config.toml
num_hidden_layers = 13
hidden_size = 256
n_experts = 16
experts_per_token = 4
d_expert = 160
d_shared_expert = 0
hidden_act = "swiglu"
moe_layers = [0, 1, 2, 3, 4, 5, 6, 7, 8, 9, 10, 11, 12]
router_score = "softmax"
normalize_top_k = true
routed_scale = 2.0
balance_loss = 0.0066
balance_bias = false
router_z_loss = 0.0001
init_std_router = 0.0225
lr_router = 0.0012
vocab_size = 29017
norm = "rmsnorm"
norm_eps = 1e-06
tie_word_embeddings = false
optimizer = "adamw"
learning_rate = 0.00172
beta1 = 0.9
beta2 = 0.99
batch_tokens = [32768, 65536, 131072]
max_seq_len = 2048
train_tokens = 679500000
max_steps = 10971
dataset = "wikipedia_en"
Below are experts of layer 6 (counted from 0) of a mixture-of-experts language model. Rows are named router (the router's row for the expert), down (a neuron's output weights, with its number) and show model dimensions 0-255. Each number is 128 + 24 x the weight over its row's rms, rounded and kept within 0 to 255. Numbers have three digits each.
Before each expert's rows: "comes before" lists some tokens at least twice as common just after its tokens as in all text. This comes from a sample of Wikipedia text that the model never trained on. Tokens count by the router's weight.

# expert 14
comes before: " | ", " |", ".", "; ", ",", "–"
router:142000184104130065110180127119095120066155147116147096117131103139110115102117124108136092167171164111140116100136130123145123113169118107120164150125114122123117154137099107131136126100150113124115141109130152085108130156164131141130146124081146139138117133160149127136106115159162121115132121159127154137105141113132097126137140163130122103117128119050086142144140124128127131102129131136112126158146139131137116112103155109151149111098178150121145148141114129143138122133130126165126092107147033155130119133116139117127136105124131129125108098117147125116123104127136091139118120138132135130149118142120122103123127110128161117109128108105132134090140137109155128105176135119142155146123070119135118115189138145116132089151109115140119106100145169139126107092115086
down0:113093156141111136128123122103132112145143124091118110094101154123132178167125184137140130138139123111108165164157144084132095095104155139147134135149083078136132090083142139122146128104111161143127118091129114125119157124166109125120107180131149128141145118165106135124158100125124150128129164150105127134106176103142130150139124152098135141097127097130153119145109157109098144161135149118112132106150147090093179123081144112154174113120142118099167090154131076104134143119145055125124085117113138119164131159125113113141133126123134110154183142160128129154097135169144103154089119166099114092132136111126169119148109145111110127132098137121106119144146121113145105132084133102172137171124132141077098136057121118117152132136112147140118146111111158167090093172157132
down1:127090174220140069143111136137149125115125174135139149147094137108136175150095122101159094117131101141140126167140148132159120132104152160138169146170138142121105129118123173131121178092129152144140134138152134139121136136143114107150086128050119138125137125107117137099106117112132113106123095126112113151102122123118132125119149123107122117134078117148103155108124130149124124162120165128109127115121147108152130125069128121128141160164114106105119117124077101140116156135143119136137119130114150120139145069135111153116104113120124104145143122177110185134146109101152102138165134140173148119147128107095130146164105167109103139132150100146083166126074147100125143103137100129082139129145120103100174083054095152137138144139160128118113165137117149145099101106163128
down2:138127105070133100134159131169103127133132115127148146110144097089128140108133093110179138129119075113115159098120147139131118151086130162070120146117116170147053140118140149085109175104161099148119147138126143121101107114093123123127113122173141107126102103120106159101096121128102129101117146134109131149143160115145137135137136106094138142098140181142135151130112106158097134134159131092111107134176086115156117088110132106151176121084117127122149163125111117146112139147095130128167128131142112123137126142142093110136123131161123112089116064172099153129121121132133177120123089147103153116161119142126125130174136192167080131137088173143144126112176152112159159139152143108104114142128119142143159109134175150119110157122134151163139149149117100154085109126114119
down3:094143149144084103130106151121173116138126077120141154151144138134138100128140158130110057122103129144136097161138174102153152135173124099162103135128152097098118143119170139088126130129099129110099152102101141134115135178145171133118094125095124127104154137150122128136127124115143153111115112103119140109111119128060105114153154169126138134136128104118097111151117148104141087115059135120141133120139133156120117120111126142110135168105094132123160102094081121109165124093116095097140121138140106111132129174136119123131107126114097160138146101089139158159134173070143119147129124116089146116140141179072126113147149140154132135137163136175069131133086131126125166110099110160154150107126136120151183153150111175136145170122104139113142112131103127148174156138166127
down4:097115140104105167177082126142146143114141156121106150118157118145049133115123120120191103129104130112108141115116064150159108123098145110143160134105119142111137119126118122173114124171138134163117107144108130046144157112134128138126160160149140158152109167126098103119110132103147167115136114106103101127111127135134118112061150141097138097131142153140137117143151142108146127087157113148136172130157138124096155158102132131135168138112089119168136109107175127120117150142101115174107091155129129136118130124128157156132141127127130143140119135136108084115125097140140142137111082127076131148149115119134121146120122142159149117133122152147134130139135154145136114160159150097182127130138105149129148094152127087118133140123136108099109124182063057119127131085150066
down5:139118129120147038141101138133126183127093158093082134103126140113154126111149139137137137148102148177112099123163083125109122128145135161152149138106125128142100123116138134113091124118129144112154121145124124124101137119129104121130132119132095136100137134118127091120168111146148129160100079128230118135138147121106099125143108143099132123131093129218126132118115129130114160148095099141140137112081137110088144100140131137144069135154143148129119090124143140096133124152152136130136128114123187125124140116166137132082105142109120106117138115160146132128130155128126115107126123154120094163147111120141143164128099110119119128117086134131173128134138106120157106129109141140116134120145144126140075123255104104139118128151179130148122132123137165144116101120128117
down6:161111189135150137098153150078116099109111116144143112156141107148093143076118168106105136148125124151112128102129100125119100166207100122110157144101155163093150129148097127118135110090150118180172117114127124161101111104099104123118105102119119112183150123138131111156129125149131117135182113122111153133125118185167113181117121123123103081123123084118122137107162086140103082125148135149137097165131118171112083110127114111122157156134104141117100124148159081148129165102131104157117108101111090122131116082124154109108148115129141154159150099135138083143123126129143103117112101162115092113098137142131119146154181167156149099180140120119129134119117118145137138116167121136118135122143145113120150105127135158159124168187113140101125113113109128099116141163124137
down7:136113141152113177103141144120138082139105130134109130127133087105117140087138157142155093098140157105153125156119102155147105136221130107093093127120153144176119131132104105128146148084181114140150165129148122152163109119113153148096128139106113124163108143149085162120104137152109120101108122135122136124093112143132119108108121124130131129117109116155103123146125123116142161090147166181112128100180136125105174163110142120139133085096116163105115103133158140155128137130139149121138167117113091128092102127134156096118195125106136102128080122114099152170103100133107110141134155085127109122124194104095133149100137138119157139130134149107162173136117096146128109126123107116142106189095161130083137081140151144146111127121125118106116125197132152113102121133106115
down8:136106083130118124120156135171088118131109067133081112127168154126136147146147143112086167095084117131139130128101154106141144090122116134135092137152160105143171103134144126096135102143122167131125092139147131145178151124108189145126153119098151126124140175141104150148102100156131137102102143120123153158155079147101138189127132118138184109099168060128097150133099110102124133118087105131133125110099130146126138088127130136113079104099148145085111129156143145120105135142113153151108110148162170150120180142176082117090112167131090125122131145148135172153123153149152114141124116110109129134110139126119100111118165143136147072157130141117128151118148071107134145121157130134150125111145132137130130148062126131114151122121140110133125105135114171133115110082141115
down9:126162086124138170161074163159176128142116166137114075153122127122109126107142143155099092141146137144134117143134108178104087116094153126123110117115105166129120141164126129129148121136108124115136143108088110145126124145161109107136141092136156061135171144095096131111142132097156107112111133132129149119147118169133119105115102084118110076148109161178137157138127116125113171171086120150136111115157153118162106145143126086150132135129096159111166139107143144125147108151148159122091163101163137114154106177158143126174134088131129086114126099117121138156131092116100113169154147107140123149116117146132088133113114094091116153141136131135091099132128126147117128104145121079119166148124177110089119109120172121143102139139131164130138093110094079118098136147128184
down10:130154136092153136083130107163124138122122152158152152094128116101147153146100120199136152120084079118120129127134092117100133105060120108131148129105136109135139131119141128144065109120152097171167085113118126094092134085113132140149138105116111125106087153093110112117176092150096109138154111141206112136137130118091121111147120147149121120095126121154129117135130160091106190101145137113155159133137107128118155111117077135115140101147118143147165132121150114107132147137120155107167103116125155129132139162134100146149145136162132101138115106160140123069124134119127146143117124127122136131122133108115141137161139107159103114108150138146164094155151169159150143182130093173134130138121099121106121094195119123133132165097156116085161115113124143156094138100168105
down11:128108122111150107151126159104159162118110149135153101134128141120158126147051099111109131182152150140138127116104156169129129182175109108117090125149139093111131141163151070130120130129128126111122120141152125163084139115130094130132136130078122114063095118123130105131141093130081107152139104121147105127115113118139136170125134138129123166113100108141134123067121160125123142138082138140161141106114139145154149133129119137110152123151149135158134107107177115080162118156103115128185086097158132116116167155137156125096104148152130116104130173180107102099136154141102136099164124140100116135153152156110097142093134099121120170140169118129145150103117122130110099087089134102131112116135108152107114163159093129134122146143136158152129138121147092068149094141167170
down12:125125139149148122128155130161154133186142166131093128123117077124139114172151093159138096131138074094130145116150184187106088161123114145120137166150136151113118125141167113172130142147111168160162135140076147138137155103144120138108141125137145155122112124135125128131138105126128077090110133126130125128077156113126096144102100078154141094112093140113135120132138163145113124141120152137116143112115079143104129114128119118126094134149138142109163139157131121097099130123145126144091149187126098113099120107150104116093113100123120149115106162153100106133136106106129134129161073154149129072131137095149096119154131147134127117158101149166113087111178096126151097117151114125108105138125167117139172163066088157108159151099116121085140156143116101130157137094138159
down13:128142121125129134117108110193115110152143074103069102066131142126143105132127121124110114114134129145095126129066148123125110123232113151141105140138133108157137159172106146108141099110135116145137142156142082137121143157155109107106116119148149126109145111135115152146153112125144122121131173156148086157164119113129117176087107134092175132140137159136153162147118157105115084154127106104160108130116149131126083121147150126115111153109135089124161133093094148109130129132131128112082151119132120124125139141129116130129125161145110103110127099133149140144114147149112148119096071134130138086154124125116114114138134069120141134146162121093150150087111079141102105110102124122148151156131160108147133114226114137164122121119163092153163125109124130142145167113156124
down14:123106146158159098150139128114151141154102156120110156079179124120110144132128150115096122122145143121186190106140069165138215102159141106099126125088104179096123096123126155162133168130127122148160099128107116121135119144127151140132098113112113140113150108107129092129124149120116109139117108146112139116119133115150090124138112143075088099155111145111143083146135151157131115156145159109117164137120124109111141084123199140150153109097112141129129118167143084085124096146128123122120104139081080143139122097111137104119159134107172162135118122121119101144128174087128154115115104170142100135123174165121109150152121145116105134115110106140105144132128123137166107109096123112128112157138105128138151117136218153118114130139132095103113125137165114126111135162110119
down15:167150142110148107153146105137114134144108173134105149123130139137095116130110136155119112070125150130152119123148161130153140150062087112124140134132113127156137155177158150107129106136127133130120114145177148125130127144140146152165151131129144104100148124129052131093137149126072096133139110114137123135098129128090133112132096106131127119169158106163169128096113089148146132129115134166135130122145127115138132097115141123100164159155148137106137127080100174159133172113116079095122107104142151119135081166144078136126156160124132152165112133118121079139142135101164154129117146105143126082056185148142129084123146147170137099157117109128127120102102134138114099105125130132148075131135108097105144088131120093100113113191137114090148106128138116148116159150122167
down16:117138106139149140133143105142149118160137160112117128125115086176047129146136142083136143123129150176107133138094123138131163121084114128107124150095117130151125083152112090145119143143115053117111138151131118101118104118193186126118128126108117093116084152164169111124123121131119119135122132137134096171092128187090138132080126128151128139107094076105115126137138143114102102117130148117129109135125107143139128168127140095152123171137141108091158137136136095100125136123109106116142142120088138076150110124139113116139136114133112175147140090147136166110118129151123114179091085117155127131092111140108150137144148091112115141167114108136155084160150135149166148121142141139095142122121159176184137133156161168128134142146150086154117158114085130109149096129160137

# expert 1
comes before: "\n", "\n\n", ":", "–", ": ", ")"
router:155070152062168036117186117149127137113123124125109117123127109138145112093133110143139139142132136174147132159136116120112114106186140134094145135129105126133113144127094115152125184107133103133100148095147122103079124133150113123157147128123146145118145125153140138130116103140191158089089116130120169123143088115127102100130137144140146093111135145072119138128128125130128126120120112125117101141137120121128135138146142101118063112075183140106138114110129132138150149102083125146116124103156074138112129117133129042109099136120130133129119062076159162110142103119105109130115110112157117137138121115164110113107124103110150106096103114109123116116165129122151148102158131095114154112126118123141134121210125130139145074147129118134123139118089122122111113097112119
down0:108121129146143132152112144177140185177160136122097129134110105102119138122139105158120130157121077122136160092112068129160138117149145112131130150135132114135145102128134096092121115152143076096138099133119170102091152100098152121153119143146136113113143115114151119155096121147114131125168155093121118122145125094130124144139075126130110125160078113127120161129113146161106111119142138108104168178132161131163111147161150137133115121143123165180122096139142161132089147118167157099172083099157105110138142093109118143112104130122108113125130145158092103155130161128131177117101130102125108088163148177150109120119118131136114096095062116148131155114125116149110079143167113160105116131100166118115099098191099113126125123117163153130121094163136096160147158119106132
down1:156151160152096109082124135164124131170117092123122128163147115155060147147129139123197150129079120112113129132133107158099161119149148156154170122121096079136132139144112065075142109101119154126140128104126147093105127099145098119178114106131168102158097125115123084124136111131126183152091163129144115115105140169126087119131109145144116123141107097141115132156080149124163165101135125135108150121143149137137121146118130113108113129144129096145124135155139129101117121125089117114143147147143147155138145138103108115164090127106138141150138095095117142133124101101166134082131133149141125182098143106103119146136175145159110127123202173125148080109089148113125113131131134123129149111133120103140156137074161153180101125129127109130079119096148146104113119154134141
down2:140129128173121143113122088135173150130107172122113109148111177134156103156129158137119116099069132077133113092124109098101060134121116117128145108099157158110117117124121125103097105147116112093100135127128145107074158116121144110138132137080116129116124108141099104148098105097152101120105148109164104125120107109132144139155141132154120165121152163098083153113154154136155118154113114132147120107120147134123120107135125156148097126149103122131122126146167134089116146195157150097150161124159160139103155097134121113109153161121141113150140129117133135138147136158121144116118146171096141133164126148124101117151127137146077121114138139118143130105143127127147114094145118122153081150131120174206127132082154092135102113093115125157147102132121109148147082208204130
down3:061097123123131143122143120148143138118153115114138141112103140136116124159115102154127125145151119105128145181121177139148142113079126092115129098136123115140158132159127161108096095148126136126107147132159108087092178131109131118086078136104156166113165125165167130127104121147174113146158145142110109120093132123147114157092095134152133128152130138144178159125115140150100134125101132116117142132100119129125149119102154152110177143135122114108139131118142114129135158073093111165111098141108083090127123145159139097155063114103160147161138115117128125112177130106116096114125151156129136161121135104110122089103183168167154099104115119121121103150149149148127100135151097147114158105133151127101126107091089104128156137119199112120090140111127187131141120081112175
down4:154125128136140124142149161156103131123154133133159135103141106115116127149137131117133114112147095147155095143099142078137132138133164098140132113128151119103142149147175153180116102115145145142125133136151150109144132146133131163100092102092124155121113140144139142107123121159107153127114145108085078096120141088138133107139131129101109065153134075110111154107160151118093130117064138122121122169145161098110153097178101135136145139155127086161128140088126099117091140152163166119183152128136128134104098129116115119120157094130128101150154177126119112100135136096147100166100151146188135117095103085139154134144095142131121138132115144167094119140104140093147137145123135112184128092098142150107128172126142095121112113106141126164108136153189099117133149086115055
down5:147110128148132097140132107123134157110144180126131125115140152130124114099127137131149145135140169157131151150133160147099129158155144104170125181122131149128084148133124163156101094112114194135078130120156124135146116112131128139164140097148113133139128121084114122104118123127120098163115081138134123095102118163173116087141110107127150123097136137108119116136136131117151162149104079137134135098125112122123117102105156142121135100130098150123129136151149156142148122103153099117103121125117255109131142122127094119130136095126103149078109148147104146136127119118107100124133136103145123105106111121126155121099149111124131138139091111146160123132124096152122110125141116144126132154134115139136142090033126091172106143129089088139140167141115125194110119210122123
down6:121119096140125147124123147093148081141126145117115147125123135103127099126154137120119122140128115111108158102096095125144150151149146119134131110150124126138140111174126112121104111088078115097109144134175115169106130124101126158070139137151119133170146127126110129153149092176099125147142151159121142142103104124113135090077136151148125142143118137096158127101167153151116163187121131169154145141140130122126084136105116138110124151138147119164091162122132150089120158143107137135141131094132032138127164149157122165123101121113129127178098141125118094108097169145146142133145129142096139106115145156133140131140127124117116144087080141150170132131091120118115127112148126083088165138089120101129094151243147102154118113107123144116128102116125096141118154088151132
down7:127125155109118096162103149133136137129148136164126139094124074144114150104118123136125134100119133085147091145150166084157160120140107156149143145134116134159120120096149102112174156146137129150132134151162150155164090141136144122140106164088137142172135137135114163092133125140121155115140095130136118136094116146110160168113071144122128111165118135161189131123084132160149103089145139113131154118102129109140111100121127116114116133110137111135093138127159106142111122083105143132148138110130175136091148127139087160078166126158158138131146121128099120117115099068119163125106115162153110106106160142167129102141114114154128107089156165103097123111147134077150120139162110133105123158143118139135095123019151101117141144106115116110111151171083137085114124145145138
down8:176134084122134160143132142115107117136125140179150085164145138138134063124144131146183110106124076128147137161165137106093147103137139115122149127106159114105133108158103098123152175141124094100125111097140085136151167141096144140117125134160151157141095189138123166115114124135105103120152131187142162100141101133107168115142083140168150103118146113106091139114102136111129146109117099170122129113106150110092160161091127157109136075126132123146152151149131153161114133156113112160148148109128129082114091152072134097147132140149152114147116129113099100158143135112148140105075126119110085106080104113118123133142118163141122140125115203139151134134155133098132129096144144150075110100148153137139121127112131139116121094123122162101121128114142116127105180105121124
down9:125167167155182101125135153131153126130102138132122113170109085102145133140133143122071126136149120085120114120085087134107113112107095126125138135142142157137103155161094122122111128105065129130066122159091144166112121111155127125120097128120138124122119137132154126098136165115113116142134144098104109130139167141119119134140138136104130183096132110092106149141149065106175107097162106142138165154102104163123150137115143183149152122139100086120141130113136092108132121110152130146132147146118109163161110147114127171088112173085117140096103106130103145174084116128127143146170133144163131125156132172117122139120122117117142093160112144105115093123157121112118108192161103117112111146121142111123169149202147097090134156173112136125115129126120091144111137131130162
down10:125120150079135122104130088140097120105152149101143159097133138133158147092127140144164143157099145108098134138124170129166160124162130154137123106153111160122132153127114144113099142130106097148126084094117132068138120110149179084164149109103135129167112135136092123109106150161106119117123195089097122121124140144129165092145114160102146131107122115109118068135144125148139099128148127129100098141126120150153154146130117123149134148114167131127087116135146142097112146138140127124128126173168145104129119165153096133113152143171134123149103078206087127093154092139143144082155124137142131165094159137138126119159141120110135077128146170117125127103097046125140139118102139102117118103146106146089143128060151148128140135140138127140162147124116132155110092098142117
down11:129113163136118140129119105172114149165137097138085162150071122125106108156168173131171128093142122108144162112120128131116149141145090080135124135137144144102098096141129135165081146154120135100118134125109119108106129139112140143114122071133134152126084121149126123150115087093140145079140173096112099139154130159122135139101145135133132168104138114141103108112111108080143101122112164132136146141122154163112188115124129131159069129127116127132137109079187164121115095142143117150143116154106159125142079126127111146127144103094122134107097160153110142093081081104096161096149113152121117118162113172146153137135145106146159097144171157151078167161097149143139095140101156164129142102168133108117133132154143114082120116144146162141121123166145109110122122122133106
down12:156127105105125083099160077147117134205184140126136143112106101134123097082122119150184130140076150152123132171120131124150145087144105134088151152109157142118121101087137117109142176152188113105120119125132126139122144108079138145140108078153163108130151131137110119129078118120091124135124157130128121121096143122119112130120065137102141117113126166136153127139148159112116113151093121136102128103160107188115128125171132126110113165103143094126111114140087136153125163101154164156110128144170190151112127111134127124117133099131147186117168112127110131110164120142142153132128099093156108155099137135122117125136142137150118142115137106125147134150095150166149160115103114094111124103124174126126127138059098132117133117101093131127105120126128146096120165177127135
down13:162149127097120144156081154117185141155119124119123156128134111138101144083110132118145103081105124129131171102128111095135133154123132158174126141138121084131086114068149099129153123109130138106114135118160131121103116115089136129144127096170164154143146133111126159098083098126141117125114100096173100129136150112079115117196107127141143167160082149145149138129136129111120150106116136119090098077141115144103125145138118137114160119166116148120101147124141177135101142130146099141132137168100155101151136100090151138105134104148099160122150167121123122158153180175132106080151177123130111120146146094168118106125137167102167089094118137170124111122145140148112124137150116143131104140126108121092118106202105119093115124114122114131150102148133095127133127173102153
down14:153141121124102114122136135078138125117115114154102156160114113128115158097112124164181130096117105099136135153143132168140125126135144121121147117082168114113151148152134145097129127161106168123118136146062134120154126139144110124151124117173133099117168122186144103125116085122124113180154125153125077157154105132163110132170145156149126140115111143105148126075127111111119105154189128134158154132097122141150107081142120106136129161136116168066116165117109115108159129138167106153141131144098131151147109139162171123113120118135144122094144116107135105121124092129120126146119123133155150094130103109153141153097144063064133094135132165105088148162108132150138112135087108124172136105148172109128084102067102135120164137121137144072122119099134119093137135134131142
down15:093169152129193107174111159172126094102094099142121145123114125123138129121137135145135111113145103124132128138144175118143110112081167113146129103141113134153100115105132112147164140073101157107120143111096075112090184121143130130147122120118148121126097093139144110106135132154121152133107160137129154106162117129080128152111132137114129127170139080160150113148114106130093165113119110157114130153139163113121141119130133100078166142112131152132150114133196117114155133128089125151120131141121149103116108151122122097135130122163101093150128106101136149130114150134078130152126154044111111145121130179113087126132182135129180130120105155164137085124178113090117114142150097144140116121120120138156112102069144141110121162131190137128095125158108100138136127156132125
down16:089104149103133101160096143124115082165088147115150119107134134086160099119125132102103104151145150129144113120136104153169147111149148151104097073175151183112132135111123154134139161118081073107116149135112109132119224151141122096132117108127120103165109119116120161099113139129145085156132117133123088103162135105132098124111170143152102142154145124133150106134070145157118144161121187137110156119145129144122118103151132123121120115119167105161150113122126134128083101094138151179130141132141109121107100094131141153124126152119126101102141097127117105139114138141142112096157111137112139140134142094145158119180117115151137096111113091132104129141117131130155155098145106149112151136168114092119183101104134148106111112123138182104156161114078141139165133162125166

# expert 9
comes before: "1", "2", "0", "3", "| ", "|"
router:146061176064169045139133109145121118138183117107107115116105129115096114106158147115154110149134116129135117112090094150115123090194142109120148125107110149129096140122119135084158166088148119120084131118109131104121140137155153156126144155135129121127126127124138107113107107131138149121127108149140143096121110096130061110128133152115149128085131133035094154143119128125121130134115123129106095147154153137122119142131131091137099093100169122115147123129154124150134124133129148146140122103139054178116132143158153073107098115123138134127134126096131117140120120142130096163106114120128135170132137108112147101117113094117153124124129102103155089144131122128146142123153124109126164150124109134131135136207129121120126106127105089105162125150094161138121111059141097
down0:154124106110120132173151149157173101102132123136157115104121152102084136143080111168137117125140105140135152135121132151140122133163114162163115153109108160106102135144150137159132078146164141150146166137143151087147149095092129094128136134132076177104120107104142132137143117128145147107154131108104147143119110129135117100125108123117145148118089145111141123080095138136093124142094093162101117108099088110122105072129103157132093120134110147121107142119088135123144105121133116110128140165117089175145140160101115113129149121161097120133134113123150098116105145118098128120154177131127155108135175092105105131100119179149115093099147116114113118153127092103143126058150139133172129118146141152139150098173115129125146118109211178156135147167091157099113148156155165
down1:102117149128145108141146157127174108147112122141147118139143130133146119135070134144141135126094145107134122103104000128130100137185140107149108140130163117123167144079128156148102118144105135143109143132144133149135150149111140145111159128159141111092135147137105105126128101112111129142091111118134103156123158123109134154137103127118135133122090095094127123134129153113158155131093098116107121138137105134142124103117135152171120106112118128113129162138187143102144092111134131130165144138115083145093112094114151127109153166146128116134137113136100114187110123165126131128164117107152132116128136125117074134118129154131133127145130156096131091143096162138153158132173137135128130131131159152116150158012143123144155119101128081119093114165105104102147153129145147
down2:169170106040122159121132089132142163095115111134096119143123093130155099153118131166095112184152119154137089135107047154093105116195162143141114102080096124126134122114134096133150113080142121158108116166092127124143112114155161114160114144115131129179119109129097128094135139171077114113128164154134147145111105083100111122124095153114146114170145128097108128136103141132140160110118115132085138135156133127153114142134120143127127112110134147119171103154099142141189109135144136132143124098135150076114119131165125143117129119101165133177135130095162143139155118098133143125132138128146133104136098158096162120121103096112124108141098105131158103184134145097121160142135112126152124145128175129120108160125124158099138094152143150121158116125120125138132139099116149
down3:084102112111140158099140183121116100119125129102148116140111122112106141115124114151110142085130119166127149117140067120127131130094163147123135110085127111175120138095114118148107112130117097123135170126114106083173134126099124135110115145168134137139119094136119177147138121121176123104116114102154124136101114104116111124150139182148111151102155160099123140121098159132078109178123147113127106145166167144129154147073127134140106138081148137136177133157109135113159147131164155117082116094132171098105087116157116123096144145108174138127144096117164136131104073144104140112107113130144121107141130095139108106160144136159129139127135111184120139124142113103141134099142156167121133135111149101159124163196139129170086088119136151135158149098107073115127142145177122
down4:153123129090159112134114125130100138154142127112062141149107160139105097123143081150143090098102128174107108112095200129103118081116133130145151099149129103117122116129157147131142106111146147114134097108139166135158102144100128144122081118164110142161155103135156107126087136188113126127127105098148148124140132112130121110119106130148140114140140097156097127092139116093164140110100100145151138093146134107132075138130116139116134123159129105120126163131137145117129150110131083114135159141102186107149077158111125104121173147081130082140118096173153114088153134133133131143131100164150114161134113180122160143130163135109133154118136100116139108145107117139123142115138117119123139072162114138107082186190143123141143118134170126095124164144156119183158139121098115
down5:124082132124100168104137093138145149134113125121122195104095107106090150106148121095121108136135140134120138081130105140102142098152129096162123119131127140144140142112124178112136105164153152140161104120159111138138091114143113123138135098120154118128075139100127153159150129166091127113123145085167143130152120143105097145136129138120151147102104097133132159120150104177109137106071095153158153139109139161129130137126102159173124157130103155062115162148127101166132102114134141173132153159106155133121128138122117125148070103135170153104118117132117141109105163094165132161089161126143122134151127174125148144118097127150131116123124150124112151124097116126107089133122135103185145109120137121152122089038169145144121140075102124099129140089116108162165127145110135
down6:114133122146140110196148115115115122134104107154128118130109109108067113135091176128154103117138093111118124149123145128089120113127108104143160105123100134141102158081153127126126126129159101084141098121147120131163142164109128082136117170089137093132137131078153093127136152147150161107141108115135119126159100105101057069114114132112119176128111158132144129178124104111126170169115120118098133131108156105152153106117134138149127149142125164111117110154125146139138126120143166135125107097101108088161120099162108143156157148165186107117154141165121152062095125137122148116097111149063126117124144131131166137123123113124096136131142111131142152146160156120095139145114146139144128145133129124123187117235151145112154114125127141118107109127132113125139147110130122
down7:129137112135120137131139160099090117153090153114125133121148123109107121112124139126142120103139150160159131150142112132150121094194117160110128159126083103161118206131086092139116140158105102139144121168144109102117138133136142115099071097115132129166094110125107173145127131139121096106162164152135133117168152141131134121175127092141128170122164100159140131171100142139150121108111148124124150133101133139151077131113119146110134151145113106133100145155150144122132152143103117142097114157150183101122107109070120166126135127107143139141136099132114152133095109142127143133147119117127125137139158140113148125131130133143085113134140136130102165105136099131130111129154134141131108106129108116096117101000101131137095130097155171129122163115136100133120076143069177
down8:092147131152177127150114139116135175130110109098137115111128151149151121086128108106125142112094133126152071128120173132122117102138146124114127134115065118128128151126164156075158103129114158155098094134102101147110148118154094118165165124153128142075146136101117116120105139109124141113136115114111144117109105120127113146113122157140124167117129155113168148161119116129096150140094092071102072128137118165159142117140108100119117139150120108137149124109142136116122145108128127128113077136100134142179126172105163093136150131161178151154123138147155138159094085162169210132088103100134135143114109133098144114106099132137171125123102105121124134132119142094119146092109116177134120128113169169116129128152139155069148138147143129114153114107117123166150152115194096
down9:162111125116120141118114124068124068111120107126103129093123121116142134090133073154155126098133148103109086164123088116125108155117136101151106132135126086137095113117150146148121120081150163142126181161149118112179166146156157141141128123140130136159094120100143115153117114105120119115099153131120115114170156143086151191133133117141163126112125130112111128153121121150140178140133136108150129106171100120141123128151097087130116144137121090110132115109109127135153137154124155103075160107094073150095103141108102138124158117127169133151121123113124122143136122111137156147152146105130096113178088115141174091098118116096134132123158124132121109172110146135134116131164167121153162132121131095129165162205083122106147143114114163097112118171098103173121155158116151
down10:157119080163119103165085153139118135158141131118133174135114148152090171081127091146116146129087137101158127142140075168151120128110113164106119092119121102134113115151134104103111135156090138133136100109156116154146115096118117103118131093176152102122138147112157146115130103094138074154125116091125142121107140142106124124127107089160133114179127111164152133100156110127142120149110133127171164122127182129111144115130154165138149130162148104127121134161133123131140155175125169139086114126099138074120147112175112132107123113124134119128131164121144066143140136144096137112171141101133144079123144140129102157155169097135102150126121116161065128122138116112161133159135140109129097088135080131152116107081179141112152127148147123121111109094156142164092122094165118
down11:114144143096114132161141113073057123099164120135134121179111115103111133140095141113163090123150113106132151132141146137139102131074157112093130135133118207130127091158115079113117092140137111149175126126129147086148171144139135144122081104113130150144127152142133098132131128102154098110069122135155113147119151110139114115173105124087133175147127128130127103141121153107134130137135170145099113109093134110139130134118147058162089146144139121140141103148119156138087149145098122109076153131107095140135140168132143116136120111107111159118075137139119161106117143108170151130121141083084149128161122144157168123105129127113119110120102180102168155143144176129117106157130139140147135134117069141134147104141152126115139163102170087103148149121123116156138145127141147
down12:139144166080103124090172153129165149204125103138115118114155112129071138134115140139149147083166174116072130162138255156094184122130103125160130153118153143102149096104168139113116113152105122092144126101114122124106115108110149132106157123106128130096111126107078119110128148118133147113137088109122141121123133151133114096108154126114119160126118125150116113156104120083110125128140153138130154100120113104135140102110150142120070121105144147129124142115162121145089099149114147117109090139104141137135133132119149150140144090119099153134122145096124116098134098132110141125107141126108167129107124140119097141122158143144100111109148144133131140166137148116112156169147113128115156142106136131160099092170151116119149094128150154147120116137113125106158138140123157
down13:098095153166107151105119170145126149160184114110119143156164120149153135132104087122117191123103154119078161128133136139146123100161118170091126147131120130124149100161103111099113110083127122118150147093114133152148131138181098139168166148119129095146107116099104126166124094121094120173128154096137128086137119098079113129140140168139167148147129142158111136151152121129133152112127159124122112098125142101116124115143132133130131113156114122114158112115136118181154132120163084129154130165149108146123132105147131107125084187124120125148117109160140107109137095106112103131147127095139146123103113112080113144134127140087188103126168141111151169087157101143154116108133110099188121160114126110116144126026100103128117124104129100118142116143126128121116135107136143
down14:104117161179114140131124121140142139125151137092126135112115164136128129151119081112136118124139162081114136095121171134121116082082125164105174125145136092130122120127083094120158122111147160124093112110123136147159096131146122107104119109117130149156121150116131131129115102106128144154153129095101124175077149157165112140108077081129116157141133112128137126119158107120128115112138142086116145127166097154104111103155126145126092108140105156108140115082132160184127165132115090123132139164107183071123131140092142139154170141157156153161127142140132134100094076081112163132085153106130106089102077103138131131131175127158148132120157142101148150093143112158092146151140126123116184170109105134112092127113164109126152167147135111153150134121184124140128132122148122
down15:131149146056120130132174123098107157070113140098171134149088127139167106148116138164099119144145140184132102105146057176152097123159142143140124116132148106136121131109182116116113117105108115134142150113132129101125106120113104078132134120127137118118116127111130129126135144120115112158147126100126121118118140122103129123148093124125131088113161195105145115128166145123126154179152155185158153109147136129145111119147147124128142137127163095131130162111113147151124141175081067073108101134129150093130126131143087120101117160125197088093159102139137125085138128112138124131132085166101139131136152112109146083167130123150150137133067129120137147165101092098117107106151131150143108143141135098125137112138143120151148134134170140091122155153117116119132160081129122
down16:114104150102116124065172158123101098090160151126130138135122122138127187121134157128175141094108154074130162164162118122131080105139139141129136149113129128157122127156097137107143153139092107157130159108143115132161107140114113121137130137142113095132119131070119120159099146119166109154155076113113120138122151164103143140109104109131113161154144129132090110143090130200114135106141121116160145144099143133130117084106087163081120102127087110155107110086152145131154095147151125153076134128127128143103137165126137125102161182143121154110113117149114181109108121154113113081140136112121132142144127130118166153102112131140163134126146126156166134126108128063112110164160142178128148155126103097123095160050115107108110135146142155133114130108135119142106123123140140